From a checkpoint of a small mixture-of-experts model trained on Wikipedia.
Size: 13 layers, width 256, vocabulary 8192, 22.2M parameters.
Experts: 16 experts in each of 13 layers, 96 GeGLU neurons an expert, 2 picks a token, a sigmoid router, a shared expert of 128 neurons.
Below are experts of layer 6 (counted from 0) of a mixture-of-experts language model. Rows are named router (the router's row for the expert), gate (a neuron's input weights, with its number), up (a neuron's input weights, with its number), down (a neuron's output weights, with its number) and show model dimensions 0-255. Each number is 500 + 40 x the weight over its row's rms, rounded and kept within 0 to 999. Numbers have three digits each.
Before each expert's rows: "comes before" lists some tokens at least twice as common just after its tokens as in all text; "mostly gets" lists some tokens that are sent to it at least half of the time. This comes from a sample of Wikipedia text that the model never trained on. Tokens count by the router's weight.

# expert 7
comes before: " the", "|", "-", "==", "The", "==="
mostly gets: " for", " \"", " of", " de", " at", " all"
router:491559542580526455489472481466467458500481549457532507513464526443521559504603470482486511429525550479589493518455496500492507443490502402516516450490508500532490530452489521435499526508481502504509555500508465485505488427538518496489523516419520517508522439478514518494486418456549590541549440527528473465531539358478502519530571485477584552431457496436513469513537476499528505463452552533477610531495458480482499553588576510434551539487450434450481481567513457562388491518539537510520487424488499500508505470445520510451492455541486482501518458447527469451491499500543507504440483462541406580473547455546524481494527533517485553448536473520552496516484532488464503485498484516451521542553525505519483518489488540520455449529528605530443526458492474531555519492506429
gate4:531521511508544464449497439519464494475524533448570501481491511488518509478437481472466521544575557434533435567494492466512524465467544445464601443523478490545555491436515592462418498539526534435475582506504487478547453476522518524592503465517452459478515504489394482559534485400439455508452459468478483476536508546448468415515511486504546531477481480502435465517502563523595484506499464547499544541472483440468543533502513557444483561442487493555470480477588457509450471444516519469520417449586513506469555482522529465460548482541521476541462522502511550589533414491500496494460493531501511496446516531540550464508546481434528521507513503570450494519491555447572541426521557515514471503516457479560522510518465502536483460572465503541537497507499519466482444496531549
up4:529518394536476503555490498532483553489518549506550500464530528527464465502469519470412518432459502439535592490484520493518496547484511520517537499513550495492454479505509475537537481479501464527423468516572459395488500511465493551456545517468460506474588529552575471489516446520532518453489555428482553607482508503486516538487499562505530516567553459482524530489483559507496427494438553442537460424430458531459513532474540428521501505539493482526577516507527501493470519468490517450547519487524420531516612490464467543536515568558496509417441529561463469595513513509556495559451467544558525520512508397538580499571441494490436445499502517511466499547494517534495504581455513529501410460494538472535502504508604493497553485477514487554496506482504485491512538508465502
down4:494462533488477530510449544453543528493464413554506514464479529504451456479439503518489528507495459526490506512472538646534511504494520448504478535469472465505454483457526495468535516527498566589472492494391493514445541470546500466484496486538595515468496478476548489490474528562522432499499498484507531528526524415570490558514528536419539495572485569480399489447493505444499528522435514463415360557466460500460493474554468540445471483532465593478536566496565466454495465462540554469481512491562438460494526505449505520527483542445518501485565521486474509488485558519485493562415522539557511511440471503524461449536571500550513528523477479488554529537457515504538531502516488566510503527510528433495486510550531463471422513391460554491523527533470532503475490468494432
gate5:416549514439532484454539487500452498553518529507558509515521519518510485501557517444486504536482477515484536504548427480554468442459532506613543480509471548539496537422549504484464484476480479576455500552532483509476549496561531494585508450538549494441484472486448501565444537517509478452481501506486469482474569494479592541412458521492463493457464513464543470548515494539454526491499496429513551480563499520473490607562485499441584507503516480512459486512505516532404554487483577502488546534530590401453498492520525459460439503516445508494546575501494438471441487459492496501468502542441469401466540572481502416485496463474477462452559482549509510424521546544443450504478461459450512520445482487497523545464426489583529517423532546486521480512489511492520506571520490
up5:434514505553500461487481424546434496529557523508523445550534480578519465477452529440506505485456503467551505518470517510515500470433516390512468554512502506512497460539529428475452523582499556503491524515523546575555523580455447449552518546536538510523561517552481503498524450444516457526526502475489532568488481564491577501465493484476468499559566432527528541490537454469542458550561537505535487478515466580465483491523555504443470538476515404486611471470589447515494502517473510470478512506484423529565548527524528507534486455528500495592541544522485461480517521467503502457512498568594410535487499465485499537546437516442486542613510568494501517525487539522456486501559489520483475470554450516499521540515561536513554473477481546499460460451565456538503533456556543
down5:537470517413474470479527446475551502490400456481448502477504424396573525504498411519457559529468458485504573403492499525426530531510523533462480443499471433502472559467485471513540520422511467484529518502592520489522448486548532508464428460487455489509496462471473487534489496565533545413504490517468422471503536493524440487571533509506531522429473484476461462439498555594510521507446483497488514452544482484444596478531491502511509453439491513539416498553493503472445496506515475525472519495475616427473462486422478481548469516448494446502467416525539529545504487574503521479482486554448536508559470519554470483516573466472545438455498522525471448465516470418496489502537512454517528534451516502514468513580509518463488510581518458530522482564514545489496508495480559
gate6:467476497442459395510450513456512487491430463514455400521396548510504487546530476529484486497437503531469455502556459481592531461513513474529516412456472545553529471492570482499501496520506484555479484509517474489476512538508536499478508470515525534480482478473496536540487549483500445494448498511495498605486472451485549566492529574480458497458528540420492478506583494478462511526461464441345503483542489515504465558485502403514536491475470538438491503558513524534440519512463550538481587475511532486474484506444497485449510454514521524517547529496503407478538545518557487478506440504558489519592477508533465574443497486525485485482520428569519459486416508487462499515427526471492447532445508528444483561532501508583464603415509520537520531534573461478481491481467518
up6:567493492455557434435567540497500536505458537463437514510547545533455542458513544509548367490522435541470493508489439514552475532457546390509532515497536471503569402415515587533475472466480503499527516447540485451479511474482500506535484496482445449434523608514403555448487465496543494528485518555519454508504506492532455557530577469573566492483498504476476534550544485495498571480506507511469541509486446431495477491458464461537499476510525508529521463486418493500544562542452493481516541488448470453564529474542475461490481509504510484424462497539542460538452495573505493508485537570551467470583421458520513503481488472519531494517464462497477466527542535458513542433572524484556528574455459559459420452481447478487543434506552469543493514496557464502494502510502487
down6:468462498541415570467525497488482517465541537426523447414544588500505508461529442586495520539500561551498499473454507514477503544491452499454462530515507495510474554483561479420498395470555447585457472472471518465523518471548486489510482510593509475590522441530514436550508505475437484494583465538477515533493517559432538468519462555447409479488516480479516474494478498538491486530495523565480480478502496524573500500465455522530475518467525414394483450466509474544434431471499518485589492517451462510507527514533496524510463483453495480488435479477511578538383467513457462508573398531474463524443436529533500512539461419504567503555573445600520488488500503497523543502500567508485551434481528482509525503483515497511490555519464541523473489519501505471528505491510476
gate7:491491559471514492516546551502435485485522542505543556505573448449568448432539455514478445517501472494565491499567579464551479444522476461478495481552515461507508496507503573487485514576533564487425562479525585458506485503483436452530508535494549485570524505551542528555454537419540471488535522499533463463594435490464523505503479476440502530542480494461533543463530507495603511497454529469557499471543510465519446550490529554491518496544482486550554522540576493478497509519492525488498489458527537545481514444470562563512462494473511575524511553466512551526500520474485510529453481431472427499507535501428540421546522490456485548433522580448461531487555571518421531468497502508465487435523462409581519526525505522563546552579487485480502521472617543539523454515486478
up7:463466573464565519499457417490484501497564506502530468445473487514535476535416512453474528556532487472532480438521522549565523480480547502471559480484446612566496561465554424505481470526497585565501487480475538504497525525477435474468544473460542430528483434497456530519606508469504470510458532489474421426491539521530412517595409495503513571452457478481499456447479488545510440530465478506522539503500483488464501536498543532490471501499468514494484506449462512579462503485518471517502461438545530476456523529532457460463436530546527467430438551544443492468455513456458492452488478461494494554524563523415461462538558487563515416485525524509504562541441525478452493513494478418509510447505455522543518527500481501506520528380577473509462541492446498490430493513468520
down7:504554484480471506427513572511454501530510468492551489448562447450470498419493482557558483503576514538508553528469527520515482443555502551540547472492521473488493445522496472491448447482481482435466447483541482560469485512494484450433494493518437514533536489440471520500548449520523476504521520506415578456503475528508496500512457537458498448588515499510509502521504534472466541502474453568468483442479477553427408472533505555547564506526477470426496557464525482479507557502544450470475545466510446469475540544550547455497525505517550496426529476589475409523575517459506491517514473461529449448517424506454513583493563578468477484501471441506476548436545499474546509500424554383521512476530502476463544474475468580446510529492455442553454575450552502451431463535506511
gate8:472481531527410510519557500507443513481509473498514559519508504544509531492453454525478458451501521484511409450539525538532472542494498510531508502502489438480504527504520501529372520453497620491503444484492473395488440469491497512459513507510529589504530532552543491519528486416510492519519505549588405493465526524494531539476466468475515482589533586444518469475547459501475481473432541505515511488511476448478470601500529479488567522517536598518497493504505505521490482523432592511472488458536509444511524413424612531525487488528522551564499475477494575447531554489557468531480470488499524535485513526509522515524461585528498466494516521468512472455472489486484536469544533463428525444518450413502538547535523433540457569532525509441559485493518499540508419539560427
up8:524437470499529498451470523458531494505457450492484517512515480511542500550473500516524514403587451496584459513548513459464490503544466530457533446525473475443517566464487534500425442447507632511570506468451506480451451472497560603484484499476507538467612481486506470480539546532502534563449449463568490489472476545467521548536465429483517465465512555558458472500499505485486457403517497512494519462458544468510469462458428458483501483475540530517426481512496526492567519525456556481529482505497562490503426420529526483535526484449476513447390415430548528435553555478447544496467451477485576524518570498467523493509457486524464507515483459542486456546508467474489532446479592540532515541584489538502473501460507469472452496486562472460506593524489523503471513537497525
down8:510531521475449427471554528506535462484540549539531493544483506542505452513458513491501444502495464530538515517492528461485548453513421532472496509541521474506523487545576568494508463495388495518439474558513516518461422477398528532517487521479534456507585530502549560467531467500522518550471533552503464525501487522446481490453529442496462517580545462501533490507505533436460431489495452425514483451450581490552535405510485413464539486445467471428554493568464517475515525557501505505476529510470487487430470411454444480555460542529443514503459508543473428512506509507476524503579444456546480469571452477541484492487452464563546490469460465532494559507570524473486544462325490514511465491504541477483536490509543458525515484480526502456510480578474470458483514414521537

# expert 11
comes before: " |", "0", "4", "5", "6", "3"
mostly gets: "il", " making", " head", " working", "0", "electric"
router:494543553511529419450479514474481507400453538506488525479475554500531549564524528446502488487512528532512434511493426442523501407576473483482516509454565517532489455457495570464557507475481552481530478436465519471477496480472493437531572509423551505479546518480448464516578442534549561489476415534545413486532479489483488538527551442552513541508517554446491502565512453475501486467456443490437566519466412478455565522568522526536524530530505498503474455518495432475507513570450545522514448441522484466550490509437520521541512542534470518493543497472479476495507526499567480557477595489465448529493535536546532459482572575482529507474518449553553498397521449476483521485448434485471527588471516456484443548545521505472531461526531536547508558451499464511529441537445526
gate4:440510492483501474519458414478463519513553516473515461487536415497472565545519580454506504519444533491532561553429511455441456482481523497534469449458509561539500585494492463503476540518518492497469494476481549492477532555462480507485531435494540514481555518597468514495498494517369504476454447537496488546497461452493562572554528538419548575507450487418498574422513566491550476542482516519493535448529467484447512573504509476532520539569472449490529558526574520459470557549505537462468526545440539444506545471513421570523514524550552520467556558545470493423546499436474455503568435514480432476469556429473554496512565522476516493502402472503461519509513562504474475575512484494512479483496498524503505524536438477505509481489447434498570474484496518503446491455511525
up4:463489486513447467546396469461536536493514517486466532476517472442497613501515432526529496512495460478478516467521455523549501490572567487430380518474405501540537547497479507525497566470508511558497568446487457527609501461445501459538490488537486472491447538562459504492444475518585454490485562547550540493543488487508531545504440544476494492455511544522543469449559497562512496408515556578415571490445479529504526461448481483393504546522523483622469452513504511505446488516535527518420571447499543458535471381504488527494521563472502564534464493494565532501503528464458559512482537491476486516550524515528468482490493512496528443438511458504471506552535503504505535536546522521470519461555436493460485495473514514487526520470490474544472511471443504554563527525479458
down4:548494428476489512466457529515515489484517501533514544471520491486538475544496582488530489488411571512447565439566472527528519530516566534560425461542524564438441454490500529512490466459431468555503479483555518454454499494546458496504510566461487553489496510456492501515491485511435510454468473510491508521492495509544517454520535515492509419448509501509505537491428464421458403573456499488494492440467522498508571556525519511467405510517498548502546566542554456590488502436517465501460431514511534544535501492538423485488482494521579494500518471484444465486482505560545528439426584553537486537480463599474495468422526505484483501457572440508540480542564544482466505424514565507497497392527540484482518413464528562430416557528449531476511517480537487515488516490514466
gate5:477517482464517468533544474510510560405483525505443498475464463570480480552543518523505548440433480475488497483516434462550521456526487498470512479503469457449449542499513486439528465532417429441442500473485390503478500512476494450464490456577484472486441514481555516525498481500516526537564536485537456509448523477460576481508538474519554469497542476388498446545485566410506509402523466453505451524501481538511493500532453489474527484531408515491493591543496503457497485486450468505527529516439517500544468484467567518550517498529467497543515530477438415526507493420531483560500514465538568550563446474507537531533513484500599574452530565556521522446483576504514446556476513512509431492563534485510475440552476523593503523501510553497526569493445569511427535539470503
up5:494503483574464599497520433490540473502544470488565485513504482526523524515450444541471519565553467454547465489483541478486480510451583456505404587397517488572541499478444475551487509428531515537478484576443510581507479495500508540501514535493588517509467511567499458539505493458491492474496497488482484475491477524521494569513525460495571489468484500503526453479452462486574532491493523503567474495525551527517529536468462474500448458506480529420506499580504489504489442511566559552487491533609500555565498500525405545461509488417492499502525494506523529515494477535500529494436509537458481485463488461488488579440471493557480447632413487504502457585497505484511484550573439515488517547465495491581524571396526528508523490509492535545488440540469506483558450512520430
down5:495524548550489559557459508487498463484423497498492507529510477534443510570440496459462501500480437470497520535449502514505428463480523471466486517501479478529540491536536382575599448581512495508552458502446463479518477432503499473486513486455531442561382554423481517459475495480553442494510530562472556491515544469454514543515472558470496435562460492446514558548603446508505450421520477446505561503466459513466461528510496474493465501499472487522555469518515500500527464521536459489541489540472556479532579521408505539506461502488484413525456535454513439470537506428510462498477474448539469510481614520490540516536458515451435493444526588511484474538526494541520564446584486500540531510482496464523547522478478486450467527535568517483569558423481475535472519524471461
gate6:526510498602492503503524540450521529512589541423586447552549468463535460515514453467498518474486407540472520559490421475583512499450419506441468513534528473473540514420473493424496594570485516524479486507433589508576522456470477539473532497504534570525533487476528447516481501538417518528554582533546495528555525523535505488508539532446505493536464533440524552506537511529485466462473486502494511466421484515462481517465518445451541471511458433455475510501468446515426490491551480534484472448508492450520544529470558503500572453548481536499446523555539447467457558441507460513450458504448541538514474475464463458540483526526505481532478500496479540479506488513406480492405491567474472472457590483558457419487544549560469457497464515515518529497559482495490504576508498
up6:503465410478489532489549548483465500560495476469524436486509454512456479465555570414469519483493522434495531537481520515475480536480535512567490524479463432505513539486514478450587528514531410538522577550482412526444519521516515514460502555548527558507402489506596478523488521535496507555538414407533536502515498468540519524453506547483462431518474490537518475517452509483533502479569495563507478507487530451454467586517544496486520462503500477506550551451577579518500484490485548457532489494472580503458472509476527529564452534499532508503502565504476598492617460466509515532499508468540513393471514505511454582480458511505506469446435508545532440537445566556449463535560492510479494510482515509476577532468552441488577488457517481501506431488453551507452452460474496
down6:545481519538569564535599483442528541500513465556559577504520528448489554462433477526599490516506628504484501503467529525475514496513408471415476471558449503528500450477454518439496492457458467522487519506514517459489464496515496554456501507461420489428494502540471492467540484447509454490452463496537485492533471497436465510516485453494505471461549457503470449464489526534563399514558479385492498454480486511513481536539516489575427459503465491539484504488485415494514510445501492438584493522453468458519464513486499599577484570530454501454433504491521452502435509512492526474448467520517539571494516474490517468526523462436439473505546534491517450481531465474447477470532465545494488581487508500424513445443523460481443460536498433446499481595503488439470492496572505
gate7:532488499524465555598501494542542430492534473491507506554524457506502487494431543511442542557507511541496551533503524505499433490576507499454493628485458488534545555520543541520387529515507484515541460472527534460496500473552443480363477497491524494494526452499480437565392508494461556475497475543557500504520529479433612469598373498502493506497531494470535502479433534434543423499478515530495482506509470470501474506536513533532489551466487479489476497489551486568438480509524517516477474499502534458453482466485483552529502517477549522544476504484500485471496478493522485510552527491549558485474520479499507503577581516493572536489491470489531449504428552600518449546631461476481476484452452527457526476498453497550456461500512566510448532467496512492472491409467449
up7:504501560562478418565505474487542469427464502499494474539453516564519533489478535505477539549497491483537477500504520453455480407591493506540481484425520506534426525531515539576540504507507538512586448472603473522507527441487479523522542464510482508475496470512486440534458481480517573424497388529560407544493571525431472510564505422543514487514467461560522499536469470404488447468596499481555441487509453505530506519542463548540456513505548481510499522481530558497508533526554468501473441548520535500491472490461529567518540535400456553528504525431484443499490444500441430495485511552566497501446460456482549462596525529483495498530531450469487541504487486595511511476542433510495501546468465525452520479530467482470472500513533570535474512509469544503605508504482484
down7:473513482533487502450558572543551487440531518467520482477465519487487516509507511511439534521441505516458470516549477506567523505564490473459464473419506430498452496509484481468487480479491491496532545527417599460517518496496471587506470500490498489574415454489524462451541537471550492516513580441440541527539559578476539516518437537505456434537559477465466494455432568485455526515565565520536416502516543467489549428520573478454497485532506496532440432485540495460556497413519425569501487528545489487477540526526454525503490465486505443457448460556533504460463544546483474573491415522469517508439468448533540492435524510519553516504402463554454534503461492476512440556528464577502471481559475537526487425531526561524457437539504512469506525444440524455444509494471535
gate8:489552527611479541519453482474588504516528485487590509554522523451546511507518532468517581493459427482476461526475494514607495490492536560485549535455552546534496455492511516496470465538484643385484536395570493485484496383459458530498495477503488503486597438507504469474550414412501516516537509476494464484458517480449484489499526526459548439489510510492553508546464446527464477508464512468486451497449497529463419474505476528476483525528537500462481446482475444558496504494482514521503545515540477522540490463498561512455550451557477452521416547501433489502522498503541435500473478494525492497476487436520505470525491498520588455507469503519469519504531480501458552519434537534532436479380525424463506491573445536499450460485509558508488503483532526435555491539513473
up8:509418489458512496520556515524505542494550512519477533493573476554444446572510542460484477475533553557468606514492551525397515536571517460485438512533420489486447640461500464483495569449503445508510492542477495522515484537494451530502477560536508448506445485486554500529485552604530515508541511518520525465509495472560502454480431516450498450470509561506438503470525571534552529425517548560476552556536451460497505488473543529511515442476398522547545502517516514467498430468488484469527490477479530492507467524561415501551503496504546432459531446510552526475515520506481522572553463493469549499472554511510492501491500477562528558514496507481557480541461528468522383522585514516456543490551475464500525494487553459445545525493530486430511509483478435524414511449504425
down8:579538498559510553512445493530490507510481492557507525463485516501496557517510567444546473583500482445511530447552445488515509419412463557538482538535541513526517513552475551498494527533483541458495489485576479488477375479464453494519524467501558509463520489574484551553518464471501442519443395531535510454495497513485477479521533473520485483527444464538497506483467505455507468458405496499446545502503526537496494520473430523506497569520519561462540533536464550491569500484553409443548533481531453480526465522444542502487478531516503472506485512460486437577565491483537511490484433469547457545500500492456536414510408450450532440491550578535523558543500451524466528455432490455557510501468521498470543550515478519451511498468484601521492602535582491576471509464568547

# expert 9
comes before: "\n", "-", "|", " The", " In", " He"
mostly gets: "==", "'", " ==", " but", " ===", "\"."
router:449576482583494471466486548457482508398522511443513465523503531506530551476553541520473487437541529551509422529428474504520454457494466423507524510485502500570508458517554503483445502493493547450531476481512543432537592454497509505477566578460519433544492435582493413473541384451514509509482490498569504508542545448538475457468503523601526457491519568476466475491461498484544575463479503548442538551485426458449496479556569552421544565522515518474500496479550500491504436494457534558540484480518503472488541475445481506479468504547482468508511481443561507477452501519593464516427508539505474530460518580558491436482475569545557501467472458466574518488491482534468511521476516478448503515526473477490450491537409467502497474546501533478512560437498541568530506499490493
gate4:482504517538459519514451409495467501448448484483468503517481466517473515537531501436492422527528515504534538532537474475541553495573554446510511534544430528532515503416538551516481496479495497501516515498511510527484525492518410483509632511416509508483517485608525516485516450505563585471512460511463514489524522429469425546493439532543509529447551519445500516476470492482567459540563512464501567529505452506451548503464543424499473512468448475512458491529578547505515526498529518510474477551526441447520618472505483511497500527570425512534592470490525533507422565524494432504455547468466490546456528459461482523472546537491578530481538506518560450599464501443497530531498502506467600521567514509409508535498534554444513541501539459526531497415519466562515510467498494
up4:488511468481496455471444504524486472504451486504501522500525510465556458545459558447491458444528504530509480488572490448541499564543483469459498448515525552507541482478505484487430448505562533518481530464487502466519556494526518376506597476484491465453510533540582434513535461523547541462494423502502444455438483526550467455475504508537487572477539485524543502478475519555459395430544459492456486559563482484509471516513520516514552440470530508516516440462473441550476541479503494544578500475601484556450592395422493492470500572529447452546511477574528524482505526442489478469502469464503492503494532446433509502470507472494406503538551529501461493561537465424545454563434559463522555500550575547475502536481503554561523466545525540536483486503507463489578444504468509
down4:517416473585582513481496549540432501530508554517468494491522469452596501507476498513521432469539451524501508488509551590568496554508448515456435465487517471473499500533503430514453474526454472473465468458504549455498492489507490470544511462530472538530598443455458468505510558527512527577522520427500516478515529495482556411513534452484434520501527564449507503456531529468497417539456427516496475490611540529497484401459464483490410453495526604579467476465521532443502505490474531489518507457482488574452459459544533511447472530497488474497453524530468494533558513429514511558461507468473520546516452448513534485618536463480478582535446462533453500510468519491500458464537525555524475464402466522451510504588464497535502554487530475488474532553524513506473518502458461
gate5:556469486540477475454494478501405547498485517443482492470585496502540554514500503518542520533409568472499558483553513543531396512567495444526530528507526463551407495494501459542529551587526411493553505535509536513479597494514483452490522460496515467533447438524598484540538478518552523522505510500506515532483468517492536479507517446493510511490490451557541426485453457587508448502548575488534491512533446522512484499490598511490519550534505493383516501535485505527526474510514521533537480514493561477501495489483500543486449499476480534557510491560467472470442508458521467526454536542531511461406534414497494504576521510570440473510388538469462427540567500554495519444473503455456482480481536541554516498470541520524546490488441521519559443407499484489521510578432538
up5:578450535507516501512504519442490500505487484515466486525524493530573421496466360491597545474473473420476449484532555549624465446475558498480535487565546494445487565453539536497446494512456479535456559514488483456536459561479509532498505429543481538491461463521513474513429481497521529492454531525470492431483501487546500467490465499471471447580422563453485475468546520487481542491479423525525468531575523524475519496504559551526536496480415428522499538497515514515488484536515449512458482501466534478530537536574515531453529486513472540542467529510483431472513534482510569501513439498457515437531476546511437520519557501504513482431528486521447465519470527545463485493514503442492457438499513487473553483497442590529456457529411436434586518520543478503550595507581457
down5:529536498460532501516510527460566516482518473481539495482421532540541563552436505481616521500557533492513462503435482461498467560599456470437563523481485466476467451516518490511407510529519492485475614504509541455521494488536485530512464580453463470442471497466509510549513524521522497428485479540513509494467505561604467524468493525494535462560499502458501436477469515504527471531503477464493480469586516439539514593555429526557551502448508467484521524490374521482551570573535518546472505490490491471489496518565519578566467528484524487502531543469515461473570494508569450472518417497531540517532503522506496531513540529444481522548528472520533508499536494471567498454437482471463466455569474498516523510439467383533539453573493526432476477492483562515529429476432520
gate6:436465477554424426473533430463449494524558538478501546510427519422502494508490539530476546535467538458570556577473584491529407522507543439525452522485476504529462538476463519528500528491493458482442525508471555521462545485493506472504527561486552552518485501443522444525570474515487550544443480495549506558470500456456491499512496476484507478501440524477404416509459451459545526430563505531490461463506447511493519498495524445527452460482477440444450551546507496478470589558511541541470501494439511466572426535362424526478546518485450508506512498461470508496484535472514375464535516597548526575492457473471489519467438469555496484534487543546466487583532511555476506450479493504461455502509464526531514481535534517478520523433484521477497518485462504508477535437558528
up6:535503514493506452526564509473457516543546500479539496446515549480549511517480550474518442467568516529430496513490528481519470534521440476512508509453518518446523439468488445504487497528483462444537539469478491528504524493595601428491545498509454460431409496510506451471504542492522469500448527577509486511451429488464550505479447510547481582473586535627504490478519466559427487495548432520529540492480496505553517546449523473544522430422525524526561518497516479528471534517455495510542450429510556531541519512508470536488554542514543374559492533495545584554514549511454500549526485594553543450451554502524489466492546495522465513425498506517462494473539540450556481482596539430554456437488560533494518533485482509586501465443469484467503424513510487481487480496455496
down6:464509587481463500496516502478466456560471542529509483526519444545513448438492495509490507557434408452499466605408464480495573462415493484504532513517524544512483483443561540515545537445471489514484485479544492434511475545482532470562556463581523546451551544493521551408561449439497513468553498498475468508486558556502545494450492543488520459486431477550482509501437537444502405479554442560486432495479480485482599477482464442524509495548509460528473413539416558526491509500489500474512545549524466481501482521475489528449532487432523522459460476476485428495445515481462467529539490575530447518515537479470446448443495532469502470480498542502479565476476420554515533523502469486492421481489473450494518545524492430491491497558413515468515580479577469516497451549508449
gate7:443496502551522536401453532509491446534548468447511538466430549500514507497480472561467514463544536480503506499393525507522488466555546407545509520459452521603473490504487511541528520452570445473549468523539491507551525493559478465483479562461488453449433449552533517462511418461454533495504582545576413542533534438553499467498434477510539408511527512496487445491525488545589495434511601526513474547552442505467476551536549513454565452510499514525496506535531530484498502495524461474479507540450541502517525479508477504475516500476482555476462557442519526471547428512540450510551458549473512555461478494513431531470530486487436521565409485500519513525451538490508443533500459542396491525443499518492426473493493403492554503519505514558463464481467518508530517436465490
up7:574552482491490452449468480498476533509467513502532489470487479527544441497525456540537584463485506436510579566425485530496482513374533560586597547481417535606511518511525569493496491598541474487420486556501475544455480493574538448531483533597512510546462598515531477490525535466509453473502530471518499484467526473507554544534448526455482497531549467490468539486556499501461480489496507509510487423505506535510541567486517511466494562456442436425483424517447552551499559453573492478506552533453466506491567451465485448473453572511468472457479545548512508529531499499454519452475471582519535435562535509433453495427515487504438453448525513482519493502534460503505470489512501532516538489496514514446537501532541499519487568469527449527465428482456452473515508463516522
down7:507531567473523499498528522548507460482509555469458511527504518515473495457526456512577456477550455487516534473472483491452571479507461494437545511502621505467418440503506466514514434478433475521513509461600538465484461457428515492443504488522431494523522541534500519421484421504530415428523454541517536504506538517484534487523556514574575468536455506518509496413482431473511483461500470495484541543423410484457482449605533452475540549504524505519481490538436494494494519497459476567607552497504501498530467515523542507507516499497517467541529474398533451590489498423487491522532562521507479531536545503540532450535485452531508443427531509467531542577505521538516520473450505482525563523476528550540503431487486448495506486487496466598482483569567442556482452526465453
gate8:552483488460488535502553562410518493416438500473477470517509525511374525518534478430449429485580469502464494476491444503530450500488416499501530520488426530498603475456509436427444485473515518528477500533472490537487506474626497561396517530488453472512513508560514589517539550534523438475540504499550519522498511541503491560500507450553560489473540534549488510512564494488549501476524497494451473502435495464472526545468494414526514556471508518567542450502492498493474485495495544443501466507469434446489496499459556502497505463506521501489508512520523476573468513515518485455512552558518510529516523587583468506441519498528525521452501399534555493459456458452572560535547483511533548513563487471457455457477462433472445486415516489486563459511503458437463488428544466
up8:532526450429517513443567515487493539568495491511460483503519511492448510465543455455495525461413509498524446516464511546435497416475495485509440472506403506508468520486502513522560490511532486581519513573484491518469478520522497555488457500540525571581451432541529599490461508547454467477542504432481464538517568534465523590507481519502489456527448393457535527497530491457488481522487482564445433520474550488497517505480492463408500570493453507489520512499573569465557509481551503549450512564445530478451462453491513534506467422478548634449509557504453480510503488499492531491463493545532479484490482516527539483493454463569541447499447528551585485602490499546513484539566461534540477523508396493588531488472522495444555517488521545517511550499516501496494476462557539
down8:483552481591482510510481420427546534464563545523473537545515506525515459480514553498514507511549458517528435598493509530537430413455456502557484467527480518542438532589556487402472542496449492486505468502498465515447456478446456494493455461554441419522512494513500554394558502488477576503505533523496496558522503500462538467444481466480439536564511450531490461501490497460497497506560462543532512521548513474495551472511468479441508533500535407516507488443490422452436485553501470561465570478508471497487518527541490465513567490499543486542606444446525488526493536547529506485462506544514471496510491566451487561547555541560502508514464496536427478449552425462548532455459471507546532536492492515442445473516490421480526481496509541488506441508416607525539468502533511